Weights of a small mixture-of-experts language model, trained from scratch on English Wikipedia: 54.5M parameters.
Below are experts of layer 3 (counted from 0) of a mixture-of-experts language model. Rows are named router (the router's row for the expert), down (a neuron's output weights, with its number) and show model dimensions 0-63. Each number is 500 + 25 x the weight over its row's rms, rounded and kept within 0 to 999. Numbers have three digits each.
After each expert's rows: a language model's description of what the expert responds to. This comes from a sample of Wikipedia text that the model never trained on.

# expert 6
router:483458497501474475478508518517496466522515516507495533490467510466509448510498499492481551538475483482498508533485492449498486464492510532497488467547511483472475526499483527506530459489480509
down0:523459497506541519516515553472477501501482496499452501509510472485512519540491487498458497537501484477521485502489475501504517491537510520511497495496524481530501459482546499524477523530490457
down1:507531529517502465470525497510474473479522522469431468510482547491502417489505493458472494473489524457513521480485536458500538512516573489490522487506444474433472501481514495488504507482463511
down2:532496443512523506492506495537506495539471532521497482506511500509485492496536513534527529491510480522456473471499552498490464503455489501506545489495482510490514532508471549451461555521546523
down3:523462504511489474502459468474513457505540529461485474505455512510500461531514530495510504475570486468518452499503470512531509535507492533518479491495529539514480508510484495535495493477495476
down4:500493527476489491524498517504470480536514507475503474501508527474476473509483502527523537492467483493510489524519516486518495519526509479482498516541525482479539499505483494508514547499503474
down5:449468471502488509465497505517523489532518498486501499487515538439490510515506528502512490479513502456454505518466507475494486459436486505514467545485474476469497504509475551483529496498503511
down6:516521523531508539514476534518524480526494479497485489494526495516507474534503519515478529512494522454500503550460505538513491539487526528513538484532517530480506499483497500523507497514552512
down7:501471560510477480465520525487516492509466520480508509507522519490502485486503466492521510532506497480460530475494499489459513508492478474509506474495536443518488503474508537516517461521555474
It responds to: Prepositions such as on, at, of, under, during, plus opening pieces of words like qualification, understanding, Hawaiʻi.

# expert 44
router:483501479475501480531464525520475529548473464453488475509494496497454552491458490533477489463518499500518550501472502496491486503474520548497525478521525515540493476445512498491553524484480521
down0:499505501509514474504525426486487497522483444462541448526493494485481475487496520482494572513491477529518487457481498504493479512501536468515484532493512522479505472533479459489495501497521521
down1:504520489507466504496463526528480497492508503512492495481541454510479532519529454457477462507498518473490490479513540499499504504507530474528527463474508529500507470515489525533544435540526493
down2:520503509476502511514465497515522533501491510493444496490464522449467500529514477509476497487474537486549512507482506514501527508467526490546539483473499531508468497499480509514518548496497479
down3:510520521485513500491540513495543531505554502476545493497464518503491521483507474497465440461495516479497507508513501524513500513514479475493505471477540473502454542495494501533469487488509461
down4:502439506498514547515508529483475483520508510486493477487481517471482513475480496514478500527514504479485489501455516533511563541489512525482466503530501482481518463495514480502494465504456478
down5:477496507441528498540488549487509490514491522493529497469531507489502517446525485504474468522526441463538498514463517524527508484530466522479444486534509519500505537529546504473484497456557479
down6:490480462512506508539494525501488506526526477531493524445483503536478513497505488515459522536510480538490490526517473476502494490473453512490541503543469484498489483493520512533499565487518549
down7:485515528523469526492497508510519521461481503478476486510537507490522486459482546496510499508529494527491511456540493498484496425498492483515490492521472518459486513535470486528493488485510509
It responds to: Dashes, x, %, +, °, math symbols and byte fragments, plus stray name pieces in tables, as in Vox, Hofmeyr.

# expert 28
router:561497520502535503482505502471499478541452464528510470508493538444522521481540518490473465460526496532517495501517496490472539488495500537552530514519474491487496516476497502524512478498524522
down0:488550498520530469535483488481519493542538506529494506501481512542473514530449489514491521492514555484480501476540482495483542464492480509528496505530565509507449458489505488482517505540538512
down1:501478499525454516501470548433519485468489489499444491453488517480517474501491480524524478549533517494497534443506467466534497504517500526513481489469486479490510528502455489529532487523537492
down2:503479479475519482540481530529514482505486555466470487549497500477457510517444512461499504530538477495485476505528525493504517479528519483471500505504510521494448499485531501472511467516458483
down3:502484471523512515473567547532481500479467466493465512466472480463512493448449507553457538520558522494518542462468481552507481516475531559500506472498449494506493500522484483561510510540461540
down4:494495471518521468516498480463461523512456515524528524512483492480524509503504493482506515514461461507536505507509508523568535510513512499488506471473525484504507519512495508501490520492495482
down5:497493418524473515482493491477511510523496507522520496466551494523495484481533476462524537503473532466541507472494457519468504491489499499560540506506496549492552501480491474486496516453521542
down6:479477479486537483475467527505496495492499500474497535550507487484495475493512495501499494517543488498450463497504509521464508526487480517442460484507485500485472548505445545514523442501515508
down7:512498501501474484497494542522446528504521511466495492507492479460513501480479511526472471455485468469483469496498472456522448479539501547486452442514519506454534496550489506579464523490530470
It responds to: Subject pronouns and auxiliary verbs in running prose, such as he, they, it, is, was, has, not, plus plural endings like -es, -ties.

# expert 32
router:509466497455481506487521474489539513477511480495529540502482470511463498507480489502440472492526461504476500515481521458519498473478530506500531475512461480519499492511542444478529501494507473
down0:487479562508485488517485558519480489544490446500523503526533499496506534545490519486484468509524514488496514473517446527541470463498519517519555490508547479493480514526477540541494528498480511
down1:491493473470488480545509513467521503503481482480497522491502540511494478501550514514515467490526508476497461494483516530480467507494503526477499521452482522526472516485487497487511502528500501
down2:498484479483505542492520527503528480517494478558485534482514482453502524478488479512501495485495471489497518515495486513520504520511491496494487517566532500497477539467477484495534498506500526
down3:496481464503509501478500485515527478499501492467515526515489528476534506537531521483507493492469460515495586506520504491512503524463505482521505523476487515469474464479513539522507539508492519
down4:496464487484477495503500527518494521518471536524490527496480492502530516438526494512492497508508464481505506507496513512525451489553536470512476470473528462506462505529483485494490539486525485
down5:526542524516500474520521490509496476505502505489471502513497481462438468520491517485479482507506479443512467519505513507542477528537483519522523507487510503493511533550512543485547475492488470
down6:476506479470493505436466528491518523499504556518518554509490509487497508511510506493504521477507497489520500488464505508478487554501498532517500513516506471519508463491559537443482480526502527
down7:467536470561497473524491485508514528457515528519502505503499446516516539525488496545480532489499504471479493492545506549518515498505490482497507546482546469529462516526503476499537440484496507
It responds to: Pieces inside non-English personal names, especially Japanese, South Asian and Slavic, such as Mi-ts-unobu, Sh-ima-mura, and first names like Alex, Ken.

# expert 41
router:484513463477544495470512488500487497520534508493544502492500532487500521534459534524481484504474482514456485525461491511491515510547473499516479519507491511478495558507475523458496532459475472
down0:575474499470483515536478570480528528487452465482498495492496497488521446510474484499519494490497486511511539493552519514491501482524461502503490481508471512504491482488471524523511487472503471
down1:499526526505495518488482493482481486511586502540474484499499525466496479479484493514510505478491518505476479493538479457475506453519482512493494498508488546477505507498499509505515528491456491
down2:513458456517453489487469484506529488529531507499484463503507505512500487518450514486525446484488526476520475531498507519509511507538512473479473477495499535484506537515441543505493547477464458
down3:477503511495533522498457492529505467497496522477527522494495460510482457503538522513514505469433516486478547510461473499482421479493507478521462504481518525450505474477482512476522486496534532
down4:540501478492574488482510534505457556472502522511487469518497551545551470499501481467524485537510481490522482510504517505542530483517515523459541468508493483453514513548524502501463538472470478
down5:531504465519521524483517543485513510489498527466496489498539535487482520477516526500485528522485490489463549508490510478514513496516480525504455500545553477520500503488482459504521496494488506
down6:512538500536471455540488509556512501468453472550501539518500451519496478430519516549516494535500508530519552491484488539516477516497502519485506529467527517473489500481514508480465517504500443
down7:514495471524471529476498495492540499474529488465490484476521492508486516487513483507527487478476493539465538491499509521491508513522466487487465504448547518521506485526520509506521479539525493
It responds to: Prepositions such as of, in, for, to, from, with, on, by, after nouns or verbs and before the or a noun.

# expert 17
router:472499501501463514530501529497481524526499480479555499515517536507496485486502506550493521464523508483483512533494522554501543514470505475538498552487486447469543513512458485549495521478510429
down0:519503492474517494486500490507457484463511532483534528489497528497516530548462504531531495470511498505467514501513475515502449494490516498520540509499487545502458497532523489498545517500487511
down1:477459489508486491492534490473496469529469459510512503497444482515517455464487475496514482513481543519468510455514498516511452489493532465508494479478469543481502511495507501488526484514506502
down2:505535525456492515569510502482495447551521502491474497520517543490483499499518485518536484459543509556488479479532508515470495505503513509520494524494503497502511508479462471518480486510532468
down3:525477530503528507518480548480463529496510528536521488511526501509478478472525508519484546483513521528527506496471464512490481526513461504468485533499508525479504480527473501504516469529520512
down4:487484488482498495503546455524487489490490490508436457469465476489549479516503536472501526488482456525484526528508497490554463522548463495517538516482515520471476500473488515504515531523495508
down5:511486520489514441515503492453417496537461525516505512513487534493467517519496507536507485459489454495530459541536444530471508505484464449510491501505505503506478480468473501503480522494499523
down6:543484522460512503475523466516467498501487500490482490524524456524496497516489515513512489533487471490484487492528440472511507533508481426456458488487513544491536509519492508486507522530498484
down7:482493477468466455556451474450484453470496508546484504525551459495513481500504486520491460537502536472505468504490483476514538497460486489480486524485468529468508481491515484501495452490495516
It responds to: First names like John, William, David, the word as ("acts as", "as assistant"), apostrophes, and name pieces like Ced-ric, Fab-ric-ius.

# expert 29
router:498498509473525534487465483479532497431502507512502447504473519459488462511509474524467501502537519536476482514458465513521509539535507490512488476454467483482459497510486484508489460545499462
down0:509513511503489505471514548510477499494513466495536503495508502521505546481484501506517522537491508507493490488480521502498492565504539494518496482496511494488497534501530501525525498519443460
down1:465524530449524508512503473533473514461481492521488511489514515521491472477512534496449530470463511502499507464444515514499492516501521516501493516447525508532522535512484461478547486483459519
down2:482499492531470470493499496474459537476498496515542514479501487487510557515459511522503496485476493522464473524544485505543480533491504526493470487522485461467457455510491488576482523502519526
down3:554457468506503490448486475517486447501564514515456439505519527518529476480522539535483504514522444465516544444496502491440474517487517479495499527493466538473527521498466503493527496507490542
down4:507497427530465510510506494506530503490494505519494511531441494486520550500517482460526504518479536519468500498465499509523521501501507503511511542491552485515466490477539471491513526495500468
down5:475508502465498531472528428458480468500512493481494478478503470470504510506480509499521495498507497483489489507500485494473481447503497487517476484486499501524496528485556512407494519510509529
down6:500495500478514470542467482493528466413546490485531481509466525536512515502540489502493505524538488517509478543476487510474543495490513445523488501500470486508475500468530512483479516494488497
down7:475486511481481484452523517541502521455510470444465494512479551469530472518495509568476500495465518499502513524497479501519521500490503514525475539519527498469470525470451474531492459481521487
It responds to: Geographic and name words such as United, South, North, West, St, York, Park, County, John, often starting multiword proper names.

# expert 26
router:497494523512518506463532501524513465470504515500483477492477475524519503564529522493482496525493478518548501493520504486521515503506450566498536491482522477476495499483468523512492467493512501
down0:518515468504534535505539496496475511523487474433491525521465497451506475497495492525469456481474502523512517518499510515505520477486520485520481530493467501501500490506526499506482506464506465
down1:512504523542484485449498536501515507457518472535497476527500469521506505473451511506468509521493559507514504493519483504515539469489502515498498515512515502507485486534482523473519531485506499
down2:461521466529544448452468497483511499457468481510528527482496458532501470456447537514520542521501509487512498487473484478501462476484492514501497503476475483498532483551471507524512532504451520
down3:511513536475470477486554445491454472502544489496475543509528490494511487535500504511459506477491477457496502529458483497461527503503527462510528526517506485521444494459486491502487493503511477
down4:482484527509514468514447534493520508516506457498491524530509476478480508490531521512470505547530478481503544502543479479545549530504518512472474484455490482460479519472483523477487510511490489
down5:529534515504487495477546508504461490478526546501499473487519526496496486505516496511466502467503461480486493528533502530505516514493482506480474502466513502481509476505503493541508487459511527
down6:511486516503503530514473436535527441528486490499527464502503482475474512554534489456473479494494491464500493504547502496490496502483498490463508483498477533466458501513536501476492486491507507
down7:527498468513534508486502521512524483503519482520534499508505457497509537548473506467465480498497503508501516505548508485502524499520500542510488542493482500577502483517442467492471507520484509
It responds to: Short consonant-vowel pieces inside words and names, such as ha in behalf and Martha, na in Gymnastics, ipa in participating.

# expert 23
router:506531510486462492484488526495501525505515456480480510479490485541548500487517453488525482481527518487504523484547501501478467491507497494515466467529520471463519464517498473551448533503495462
down0:463510515534517503543449483505516518498557481506487454530464516503489486529521506523432526491527486523458538523487512533501514514503542508483562510472494470472501545510491482521504471489489498
down1:470491481500488489468523496514530532480506488545505510531508519491499477542483489482501516485429502494515479520513456500543516500518480438523495470493515529500490460466484513506421502508512507
down2:512564533482510475538498498532509528520489521520485460487514475513505504494501511429499551492531457510476562477443529531515505501542456513504536502500500475450505487525469497494475479493505493
down3:521477513494502486536485505512531494517463473532520494513518495471496528477471495492494509512522490502440474501505532481478547495457523450505504496518489483485487516491471459525517451496506467
down4:567457482518493572486486473546480493554513509501554461472494472496495520509502545477509512484436509535496532496499492497525536442506465505536461498493504512494499491536492524466506500492475521
down5:506514508533504511527492518494466486491482516500546486433492473465503515477471461493502472504519510542489495487501495522504535491478489497473491506519478541504535505478529474492479553493465451
down6:496524499523508519529470469520536519524494481498522521523489518525525501467538506480492454466484542510486537502500450515538457495505509515461494486463546525531480502507447476535497434513498497
down7:489522501502549572510558476502497495504504503499491484498500486522478525518485521459497483503504504491476485480527513516482518477517490488529505479484528487537515513466539517528504538524487526
It responds to: Opening quotation marks, hyphens and dashes, plus lone letter pieces inside words such as Codici-l, ido-l, Leg-al.

# expert 8
router:539458502532480502526511486521490507486474516528509485520505517450498475487502498470528449487505514472475478467472541497528490528483460464483536446535527436493508495474500504484484443449502476
down0:477500502517456486516495467518497488525495493493495506498462466481501498576479497477514513520487461488538501493498513496515493468517555529467498461496494468480549467459518483478472514498498507
down1:500514510480493506493455464493458429494519488459437525475489532477528451520501505526466512475495502451492517471527489484521474537514461509493515516456491522510489493553436510526511508507509534
down2:493467494465513480515541481544530511502574514487470483507512485501533507511441513502485500472526480525520523540547556480507507505507504483462500514484477480507494528559494538473497441466468535
down3:525533527459497529484485439531573509499512513499521475504508512481523515509494494540467502506468519519538504533533482510536560513490475480493460509504489512488523512472473528529484503487493553
down4:494459456498518549520476493494464532467512524456505485473528536487510493487470496490516487475540527504536489526459517456492550517501485476534542505494507496453498526547525485476521487488509466
down5:494447459500508505493519475459489512532546497502495533501487475518582542515444510498488491491486463497487487530527539476498520538489459529521528484470509518527523518477435475485492465483528481
down6:491530433518484514537516488528509492545516498488493518482518509516500543471504484480506505473516553518497515524505538559539503484472489489514494541501485508462494505485523512502485517462539492
down7:489481468512523549493459483475544496472468489495504509487511502486460486516523488525526441509508501466517465525518517507534486466442535509520511496483511492473471515499492489504502468515510481
It responds to: Middle pieces of longer Latin-derived words such as ti, qu, pt, lit, as in Eurosceptics, vote-splitting, eclectic, catalyzed.

# expert 12
router:490493520543525468456510450462484504503503493493442532494472504522525511496513526509510486508509534535498485539508498515494533488490523497469502552489533544506525533498511498483454507492537513
down0:494485476518495489489515515510497484521490491486508528479469508470536507518474460481561481478524548541512485527516495516524510467468453538534491533521508514474534543516481477516493521499534439
down1:485520473437477495524522526548577476483479506485500524525516492499467433455469511511492492531510455529484509524457515479521446505513514496464481505501485479466489480467520536499488505488494449
down2:450504529494497517506505556474468506548504516509525490475485474516465541522531536516479530505514457447500512440513467513487529505497510520505518481529456513500506450462535431504462495476501491
down3:502495492480486456463520470470515501506534512532498525484485508465515536524489488525493475506501531530531467459437498533504500523473474515545521531503521494539496537496540498538475491497476475
down4:509509475475445517522499519493464501518490483532478516497547458497469500444522499513529483523472476523533468524506489466529464491522487513512516536526503508510524507520542493510483535519455501
down5:472457472524485526530513518535515494484445474463475534462506470494516540496462470493511484486513479517515460522523519524502514478526467523487488500514469480461470490491498486492520518497490488
down6:531514477498505435523506539504473536513547536470498543472514521478455532461506519501512456524507526476524489528509482479515510488545494514517467535494533538489451476497499513492479495467474445
down7:479476504498532476494491493445486492503502506455540490467493498490472500523518482503448495530575481511505489495494511475467483524466462480499517544538503494523459471519493486508501509527538458
It responds to: Line breaks after sentences, headings and table rows, plus sentence-opening pronouns and adverbs such as He, It, There, However.

# expert 0
router:455494505494480530497512534522496497483509520455485497491456453504472485493513444513493477523470508495477494503539507507545440490563519553515529476484468497506479540490524550494492521498512504
down0:573498488492537494486479512489506527474522507471508539471499543538524518502504495498518512507496506471529469515547482492473481470516470481489534518540502497507543490498476529472507481473483532
down1:499489488479488479496483548505450503511521523465479548502523487477528511483491489509537485516503468507493529464479482477462509530541470506501531489506501470534481499516477483465476533511450486
down2:513474493457461508511467513474483496495515456513483474508475494529509531507519491500518523465540526521506451442514508507463487478499528523495469511500493461530483520477514499502535493518465520
down3:493505451499508524513546504491519508480489512493519520488500569468479523528442509505537519530501530518514513507486511530477464468522496566462517496516483499489482526452488463529485502510457491
down4:473460458488500509461523457482464506467502527527499507515525518506515478494466515489492535490504551504520484488480465511539498506522448458512472523468505476505480434548532465498535489482489510
down5:473478523514463509516519522505537523482493489525509492462478475486502488492489501530490485503498505535524491538513481573504535478509510465500460497473522462520499479481530482527498459532499506
down6:531473459568541512475524524531499481467534492464505551477518493501484517463535464509485482522514495492457494522527525494531507479528547521457525472512532479504450484537460522517519503502475497
down7:491511491511471481492525489488489491506492485530557547452492511484504509492512506530512511491551502488491480465485525519471494513480527451555522486479495507509488512474510571473522527554460474
It responds to: Single capital letters opening codes, abbreviations and names in tables and lists, such as country codes ITA, DNS, IFK Östersund.

# expert 7
router:530484475514507480521531505488481485542485529505566502511486504542491522507484536527504508460469472509529494539484486521471503482495502522515510534504530482499495528486543470465544515524522453
down0:515519503493548479503533505500493528493512493483486504464475510496522461475448513513493525521475534509486506471504526464468471471495523522487470439483542521485500518519491504451507504482495499
down1:496525516536532517486493475509503478549485508497483496522453490520496495497539520541506511499495521501536523518473542530522524497509510474513510498504521476503510474480522482519509474525523518
down2:516475509487520517510503486496542490486497505537507500518507471520494551479489533485483504505464470523515495489534482481537475500484482460519446522475485468466512486524499504459484574485518513
down3:461505497492474517495502525478454546499484527512515510515458514512490488502493578531490505489466485539458527564500490491502501502501495487477517516488505492486501533461523515492503591524474499
down4:515479549522549462472557511528497507512487498524512500526456512504509550473501436540499482499498466465506533540486449450521478500500502490510504512481485493493477460501551466501489513530511483
down5:482471504537522523499528501482491477533506446534493493480489481493515522515513455517567515486455519500505473552499468512544456501501471512525535498501495513509534489502537447488546521520527505
down6:499450476526499508515468493522490470500502478471504514501538501517488457539514554512541490489484491497457496482500465465489531520533493538475484502479509493540469477480526487494464466514511499
down7:519531538476463521491476476477484483549493510499544532511498488510521549520531484510487524492431496525480510527518503471456477426519481487468516510482462501485499502519506541481503441524533512
It responds to: Commas closing an introductory date or clause, such as Born 4 May 1765, or On 30 December 2020, plus month names.

# expert 21
router:535512502543473470521507482478486435428506495548463515493518513506512476541498502530514511489483507516474473510510511521502521479462517436494453470460482525489505507510520520481497449512504531
down0:510518518472493512527515476523502517509548466467479472473473523500475523458495493536511485446525526516481538501485544516510543482482490482484516540517483530501525452513528514502531499515485495
down1:503493502481553498505483502458500483474516508550445527493531513491551527524464457480493502525498526526465495511458488541506510472514531492511491454443442464483472531482481510533481517466535548
down2:513487508440500473502493483494517536463476513524510508506433495520535471512524489517576501483509515509479481472546466496491475502504543462477524476503498467490515487486512493483535470528490484
down3:478502532515510526482526461483525500496470568499451542502486533480447480516500456512507529512494484501464488515525501495565490521492476511478479475483483526461548521492482515496466495542525533
down4:505469540514498475494528555466498462460513507529495521444498530484486523542504525493470485471497502475494485506457511459507484500488486503479536470484533494495477458545530510481502505514497509
down5:509500554503487534524507492502490481454483489544474494506498464525483462532490472501486513486449544477480503500538484508506513502470497491496496530496521520487507494502519500559473495464505494
down6:505515531455544513515495449463556506460455517496525436494506481495498484542484503509521487492490482459476471512507483475490500488465495471485487502488503501590494477484466485546530498521519457
down7:541509522511539558481494515509497488551486558480525488532479525498487534426509546516446520508487447486534512496455515511484516548513480518464526536511486500516499425486478483543486450499498485
It responds to: Double line breaks, = heading signs and | table pipes that start Wikipedia sections and rows, plus infobox labels like Website, List.

# expert 3
router:499529541486479481494520483498493512534495477474483523496533526516515503488489543544476476479515526496529489505500500498484534485497490489421549531486498502455504497507502476476490519506475490
down0:492487485475509460483478498452514520497509465469459484491491484563495501487521500557510522481494510495501468544487491500492497513453495479496490504516506482503489514569492518495498493490516502
down1:460533479487511486515471531544516466494517516463485513493482515510460571475470522522527439460468479518483527522535506468477535508472530540526489534527550507526516490511496499525508471504499477
down2:516462525500487478478504515450494471495512504507480479533508488480495504539518544492508491493506516475521493527539480499463484437496466497518503515518500538506567510483543513502492477491516475
down3:516488499502523469471480474478521469481477511533494484491513518497523525477528523495464538495472542479443469492449477512525527479480529496499488479494468500497504464504502465496500513471496546
down4:515467510510529471498493528518497534504465476477490546521519503480463497450439487532499476531491497497538464476530546501496506479487469476505510485460495472529497511481492516471468464551513509
down5:491510472528499478507503520550483482531541496527519491459498486477515534473480475528502509515497483495486511503508502506451516521501487495437451524482473474498472495506489496499504481514511502
down6:500457543484519490434467479501512488488510508476511490505452493491464480460506493473484482496476513520503509471483479494485522529515503535450465516466454475510512514502504506522531506478489527
down7:479502513527484517489515483462521475520513528547496480484523448487518502538498479464466501481498492507472494506510487498485515527557481497521533479501491471448489487546490465478568474493555516
It responds to: Conjunctions, relative words and commas joining clauses in running prose, such as and, that, which, but, to, or, plus following the.

# expert 47
router:518531520461458505478478495484493481540479508501486452504475503492509504500539521519480510496497478485475488493502464453480455531475481510504499535512536504516532511497501536516487515498483539
down0:475499519509521512498476540516495482501476481454460503455485539505567500485517520496477467521461479493517492485513485540499492513475486500532516483506494514491499494537502500501526441515485457
down1:527492506508493485507482479464514489549509500522494498492483492488494527469494504522515496495478474504536507509528493496465602492473516500515479516478509514534476503533524546516464512476493508
down2:469501503503490494495515515526496513480487518460454472544498509507522518475491467499510512503483517541464498492496554498501521488493492492494530492523542491508467495488491511509506486507487482
down3:525484520498491502506474499519536510497522540475498477509512449521463433486510523502492507482529498523488485518501473480474518491481498531471494488514499538487454464440489517489515508503483494
down4:483531435559535495493531538493460494486515484518474498472478525510476487538485486503518516497555484523524484525476527447498491529524489507488467534478513492502462472503494481478461490496502510
down5:489528476531471504539483497477487460457450515515521467510482506513495490494484514515482498491486524497453497447490536479492520479501530459543508486474491534467502532494528473486517522538498459
down6:515523486517500518471510456522520507499497541468510534492554479506528514487501461523532495485491516489484483475471484473495581503491485482492505484506497521520513491490528454462527501480544472
down7:455517481540509540468519505493483497516495520512514523510497479484537509491494450472470498529549534425483501486474479509514524448503464471442464518537480488517473515518474544490489514513482502
It responds to: Forms of be and have, plus also and became, after a subject, such as was, is, been, has, plus app- word starts.

# expert 5
router:483485505441488522494530537485516500479456508516481568497466522479497517522468470506511537471494477475467468487491511493500429503504535484511488464525482481521508467456551513506475491491525473
down0:515533564514528461473530473461492475478506536456518470514503576497490509505512474500481444476512529444464477454509494498503477505494535481457482531488504519511550493497481470465504498507485508
down1:496505477492495504482513513525507514517492504461486497446536548485489530494515479494469497518530450504503522535472505543474504535437473506494482514492539506522505516524522483522500473537530500
down2:491503483514533485516511484483529515453461468482470489545469540510442498473527504528527501475522536496499521487519535490496454512468509515481493558522473529450477526517452484486509507507504481
down3:488488489536513486460487535528545514520481480514534471508507544500465521509453491502534507502472508505515499507533540523515494527463490543496517539473523506518538495502489511496514497462510522
down4:526507442507509491471517485527512491480520506490490504497539486509518485511491507492488480474579509528559467520541505518465496539512488524481510481519498497445526483478523536465547486528461468
down5:482515465528474505526519479482491490500520535499460520516516553474488523529495503501494523522509487473542466487516466504459543504490493557493461527470528465438481448510497469541491474466537513
down6:483490439465529506490526509499478439545509515502475491516451462536461489491508496539525512503503466512476493470473544451476477482523463481488479500465477544522510452506508508492515527503493491
down7:478480484503493516469466510504510509434517544491429517512527505496489500434512466516494548473498532517516514512470490539466528541447461518506499530532520475525456499518535512545509494483448504
It responds to: Single capital letters and short letter pieces inside names and rare words, such as Ty-nd-all, Har-ney, ri-fl-es, catalogue codes like 2008 YS.

# expert 18
router:509508537483543490478495498529502485494525527472527458496509491491513546505493479470506489459454482468499502503551471485479514475500484499527502514475497497509522461489494486488494503510500467
down0:521492507527523513493496474478509431520500494495500499496499498511436515473497488482478507505484501513499465515476508465483467472586478506459471504496539541464491458495498454472502529496451490
down1:476510478496544543519487533518532525491496501465525505452527498562528484496487470502514458493461488539511506507521490536521543483493494506502527498491522489498435522507495524514498494471519469
down2:546515463500524510499463490511478465506537477527542478506486454509532503520532538522504486506477516516460496500498465472484443508509494533472508530513481515452527475512497518515512474489518488
down3:518535517448495511515488485515518520518519496515507524525518451521507513496499512504504511512487481496504523506476511490526542551492529527441522482503513530512468538465484523526490539539495548
down4:490511518512489477519460466515476533550541515509526498485500459493481493490530521459518507491454526556497516525486552451493494483518531497524505508493494489487513496538522497514486545524465518
down5:473494506457517491472478477499491490495479507485536497450474509546472505487473516495480448512450484469463473474457520486514462491453553461467490495516500506458516501526491503528519520499517515
down6:500510518517441507473503484461443515486559490541499516472456529530471480529514493494504558479484461503541496469493507473500481457474445511540494513483522478486545531545479495466516445515558508
down7:533549512516437529516486477529473539481494503500495482474513492463555477487508529476527491481493511517463482543506515467515536483494514449501511492534496454443550511519493496537504473536516493
It responds to: Equals signs in wiki section headings like ==Charts== and ==Track listing==, plus See in See also and colons.

# expert 20
router:522511495476521486517495518462475481541496461517505557513527496467466480482480495521486497522490530502468515465479531495474493469506513511491507514525469525485491502514484534497477516559525461
down0:504455517499525509518490509534497547536486516510462491493442487523503523454520508522516503509503503495518518487489542437481509538499508494524498494519547484546516504513517503511437516494435532
down1:477494519481535512476460473524509486468467480499497500486478471449509513511493501513493469542476511457480470474525501490505501517509539457478485474524516500508486495502510522493521501497498479
down2:519491505514539501489513508494527552563500515503531497507490502523503459543463468520553522518461467439522437528497509525498479536501505499510516456520523529493497534488478544508485479467517527
down3:516474478519438524498459468499532516492503508483490511507472488527507507482485497501530515461505503504532480537472482459489490482551485442506483461457519510517488491526499482446468530506509483
down4:523488470507521491482485491504491456478550483512515507514529512467532461513469553471418522523514505511492494541517477495475453511517465525513470505483496496465496539527503527496482492482523464
down5:472487499494503496483497552506514528478493535474526492541483507473483517499505476495477514509519552478504504527463494500483502514544492493484517497467522474511482511505481524485494492509480522
down6:527481499543490532484501537435550479495499469555493519503474519503436476492534477537531502473501514480502491545461513463497466500491493514474452551515485484492488522549468510484532537537495543
down7:525545466483511509505524503544471542518488510526462515475505502508496525545482481522533452509442529490482507523487499536538513504537588467511515533548530472480496449521511500503472508466513469
It responds to: Quantity words and prepositions after articles, such as of, with, one, two, all, some, several, few.

# expert 27
router:515459512507537532471454476514502518482527499502454451529501546494455493499483485464495466530493542499483491438500525484543527517477500525491490482521509465475501505488518490531502500513476505
down0:510471502507504538483474508458447527511501520512540525482514536507538518500493493484497488532477479548501480488527506512529533500504517491534539518465525453526506461499487482495474536475498523
down1:509497547470536491469521485522500536503467503491564523512521487478491512518491489507489482555465498451494494460530521519506529502505531462460501453491482488519506484492493472517474479517476507
down2:491484465508529516511466497489478534489486547500495514512490494478487488498570518512530505491525481449469500475525515494475482514469533486519482526472482519455450533539493477495501510527480482
down3:508476541485483511513479491485480510503464527467498484527483543506509494491474488520525493485481495527498497527506510487490497508473538515493482481460452503509476489484477487491507485536532510
down4:528451512518477482460538513498498513462485534489449558499525466516470538488529490523549531501476507482481520513534502475488513491473472490524513518512456465504477432507515507501473513531517529
down5:509491508468485535535480511501512544506490487492495570565528512492488533523482552476578506484507531497455530475512474537487523481467514514477524499511538534478498486506488519525543486512483482
down6:493508552533511492474503489496521494523511520498498485510509461490490470478466484519499512521471492496483501499472506495479472515496509503485514495539499528523504512534516480506514541453479478
down7:514484482469507467481473480533504446514505495481481536486503519505471480522541521511535489503514502531511527521500524540566529508503463494493486515522491502537516431501462516520480505478482504
It responds to: Inner pieces of technical, biological or medical words and Latin species names, such as pube-sc-ens, neova-sc-ularization, nit-rog-en.

# expert 43
router:472516536483521474527476513482451484538474516533507451503506473500456507525529467513504492513501457448514532515510459507500527472521530543490477514499519504539500507517491447521487507502470495
down0:501514511509471472484492492467472556498496481533504498533517470477513492475468472472435511488508489509518500501500500503536468506485485493563495516473472486485478515552483532496491527472536508
down1:518500468529508496456474468499502454529506518490505493477534514527517569543539505519476487507491510491472497482490523481516498475455539459492536474506478463469466463467492464497460450509453513
down2:509503512475479524540478487531548505512488479455497499510509540485515483530455496474505492481500521506496525502568507479504479489501497477460550522514474482471494520507523526516492535522484496
down3:481497441522490485482512504494501493519483464507499506489467508539490470489469523509510539504463543513506495513533493519481488470493486529508466501476500486462504482453494555525498474498464498
down4:496478535462484528483519541516528490497482512495475454492470473469510501477474490492487505487504507502492529515545554507465559462480525471493489489527484497512531523478528469515501444536485545
down5:533526506474492534499499498540498493535463479515510528505507504526542538542494455483519464509526521496525488479462523486466495499546537538493455466489512501480489499486516522523525519546485486
down6:478510528519503561486497494496475475508520522477474533529538540471463494533537488465473491498474515480533533542508498470454498486461494473506556547492483524488503487471492561486498464513474494
down7:485493530506509491498504471493472523493484475515524476520465506441533489491514536507481498461508503485497536456531490508497468458480505508479498506500488476523484495489500504489560493502468537
It responds to: Four-digit years, often opening a table row or inside citation parentheses, such as 2004, 1980, (2003), (2009).